config = dict(
    n_experts=48,
    activation='swiglu',
    routed_scale=1.0,
    balance_loss=0.00205,
    init_std_up=0.0192,
    lr_head=0.0059,
    decay_shape='linear',
    doc_mask=True,
    steps=5653,
    dataset='wikipedia_en',
)
Below are experts of layer 4 (counted from 0) of a mixture-of-experts language model. Rows are named router (the router's row for the expert), gate (a neuron's input weights, with its number), up (a neuron's input weights, with its number), down (a neuron's output weights, with its number) and show model dimensions 160-239. Each number is 128 + 32 x the weight over its row's rms, rounded and kept within 0 to 255. Numbers have three digits each.
Before each expert's rows: "raises" lists some tokens whose logits its average output raises strongly, later layers aside; "mostly gets" lists some tokens that are sent to it at least half of the time. This comes from a sample of Wikipedia text that the model never trained on.

# expert 16
raises: " including", " however", " though", " while", " although", " but"
mostly gets: ",", " and", ";", " &", " –", "—"
router:236153093119117082122157106131071160149125144081164133064124184096106102152083113120128148124087179112085129133084173123122121158113162114092164141171129118102139159120093098086147076121126141114119176071147131136113119089150123134060105118
gate0:189124205133120123088088135102114112145132140146048124106117135081100127147075135200074140105147124119127136086071085168052113095175111106165151146171102103146102067079168193119083140131096110118126090069128120098127147102173166046130165165
up0:100167115032185083120170153088140144124151118075129121122165131132120139118138190150107169143111130131157125136101093138159144131086120111132181062175117076132105142115124158153133112128103091117175090145094151151169141128112127156134097167
down0:125143135108138169084088114124111110130105111115122179131131169000149132112131096125130187161134057077189061139111120171116116174113080149108106201156079140192135137136095116103210112151124151048190121053160151116100115178109136107125168127
gate1:077133144122148160159119095083158121113115058137112121129092084122127130135128162127126110156142094130127091153073150090163079082141148157106073113145125062176139095073160100182077164095097130138221171079109143150140122151100093103091162152
up1:125067110175070109116053158160160140130135162101106074133174159085175098194124127169112151074140146101168126151150148128093158154121079106162183176137130162088195175160137129108153091112131133104062140205180079138144138098173093115154053128
down1:128099154125153144131182156170145093107130126177131185104128097105100121163134135145154112091130132121139099098127174173069144100167118133101098123078197123208137110132088129182116115143124143151118178131144119122171165086151168147164123137
gate2:146125108087102158120151189144133110136094130146075132160113127088113154060126127230143064158117193124111117209116103096143156126127129137196133099111096149131083101157124091108204150120096084122179174098157127110190150141115141156084088169
up2:151136126074136158099166159098167109153093078072138185140075144073109139129196096187145103157117132182153144133081115093110115140133126164178123090113068111125139121213149087088155150156163088144136155148130078119169090134122199130082123120
down2:138133129145117122166095077109122060079129162178142075119124153070125111081141099101160169099103124105095123064125122139128116139098105127076091136173112123123156197169168105103161114094153079168145158131139113090071091122130119165106151155
gate3:151153086103067099120158150192076107073189146140040152127118160111189138170163091104130082120058160220127132142162140100155094155137088147147141098123035064109090145092127172116125115112061109145110081108129076147115164141171133082093169169
up3:143156152106140123115108146094157127131113166131121115124086176099113071137142127153164124162133099116135183150105166174137116179084100081093109132118166168085174115097089178170099129079111111122141154104073146102119122176153118158079134159
down3:134184164110179140096142188143138098111161051149155181159152132106154155122116188109163071101094174108138098145158089103081148090146178098112116159131131118171076135127147079071101135171133108133134073116116136152205126126118141157155102094
gate4:108138112110166129164121131144151103200151126148171142095108195031108062098087107141188157097173130133133105144111119172108072088094132148079171104154167114134146140094117154119115107155166095147145158208132137161156120093068104141109149113
up4:109122097138112115159116065160140113123164125139124095098092173153159064086108107069191143111186110151134154183080113160202115089129136152081143063086156164161128125112166141143175043078129071151209153142115154138180123109106098139099154123
down4:112123140156137140083127164094107092058124076154132161120105146147106141132147108131156114098123120114098080106112141121029087065116126132102084129095157195151122100156122145120132126109171163106136183070097179165142122189124068141146184127
gate5:100161102101115186111126178125175120078191116086158113162100119127106137136125137134155088106100128110142160067135147079157210117127187146164138141117177114135134087126148183159170126162172154114084124075144096108129125175181122174173158112
up5:139193077084109136160089139151134092134162175119086125116136088130142155105109165155134108161122168173125167182112116150125103120117097080083145116099175159010171178117134148098128170090177136134136174156126114174166193131069144161116122150
down5:117114092131159116169148124137149142144078129125117070163101130161123077109111120135129124105182169119096133174134112208073122183176151146135196133105113133162120100121109108116149166091072157107146117109084151095099128081087107114103155035
gate6:097132183077125110108082153124090141167169176103121088182157137096037202114106132153118141164110117090173142072081085183104136105148098163118096121165106102070198121054076121155112142075165139145168070173113144113157166177139113127137129155
up6:109103127144150138181105127143115141129095187109175193064119107158168078125153067107156128148183133180034124126124114088076133128157122131105156166097159158177075090175176181111125092160072197135100110093105192116129090096130095131171167121
down6:149110150136158107175078146121137078137092186085027169154132148198157180177182096100094133112151067132118116138127065128139135087090082146146049107138141091123114143140150061120107122112116087140111174109208156169161124097142148104113085180
gate7:077126120126098100085133069144130079117150063125190113074122166136157173102181120115163123136120112133133139099140137151124171061141179181162147164111122090169114143152160140102121147200123152134166157115127179134191180135118096122108086052
up7:151140114141090156121139137143118175134096172107100079135140116113130141127099157124102147131167078171087162136114112101138114181169099095047114103135207109114198089123117156135123110102137129100098130138157092113130098134142165143156213161
down7:110154160107133126156148157125121083141153100141152137105112173205121120067142168173138133099140121095140123118174091164048151112106117120174175120161122139105157119074121163111103121112169148126144184067152123108145152196120063138125186148
gate8:139139110119060216135171112103128076145126093122095131174181151146096091119145137130110108104127211149104121128133163155089203095078173163130170109156153062163084077158145094128116198043152171087117075193192140150103127106104176168115158078
up8:148088165163138113158164147083165090138124129133111102107146108122188189117104122123135188150191121131151143124094094111049111158099085101118158133126107138139092156113125144146091146159177123098151115153200113139179082157131157187122099100
down8:146138135150105109173158106166106106130106097146174133131130117178108054072089076166130126106154135170097111158094064092108087162127090087112104111127180047117113149130125155090121137192135198127129144207106163137147158126121100152097156092
gate9:174132134071141158161079101065137110160156118195120147176130150244148106110133135128176096094121111192119162116114138142128127110147130166088148068133114108157163233170146126154171080095139140093155144128103125138196111113105111123087204095
up9:153140141203117076138193094173105112143143121084094121132163149108182167129131172154111151162083113090116106143117119177137144128127109127132127128105102156150086096030121146107062219155179123172123100109190068125104096128111133130110048136
down9:113145155133120035127113144147140196127147081092142171115144134094094116107071119129151075112126103161125121186104118150118164129184162132133114092097126128131097143122164103124171072123113120099135048144121109196093117135169127183081096133
gate10:156143165129146146071094169129137143104135156148096085105106117108148074119116163112074109130121143129106159110162151120144130117146133092157084108109136084114161144130111091161155093137058203150165105084145117097105137182147137110189090105
up10:107173149120113122131113100102087112127093076157179125135187122137161137130105115117158159096140130077172144116154104102126102119095118126075177146119070142127070108085129122116060157128124090101084178088182105189171160065137141132104143147
down10:091125149117113142138085137073090126147160070108127102140073051154092110159150117129196103129082126165153127073150116124107090093123120134124130060060150134128112073107200104134093122153142132107182121137087164121086082170110090089172148150
gate11:235172090184128112088131120159117096110119135160097136100107163127125155140115155160125089223161129113102201128175112156132105132027137087113106196138050114146105182081115130158152155193123138173150111142126122136118130124164140170153115150
up11:041123164144130084145155099100113147099096114156171063117142084115133060148166173133118099157178117081077096095139072023178137150127124153175132116149150156066117095068116141134091129121121101184124113086123124133084157209190149109105158073
down11:131125180149119108144144124166139079101163104081051133113074167067152129097150099090124120152115174108153080151126146147091053179074111109069151167092159098108065119109155126169115103166104138146078130199113154114138183138131120089119157141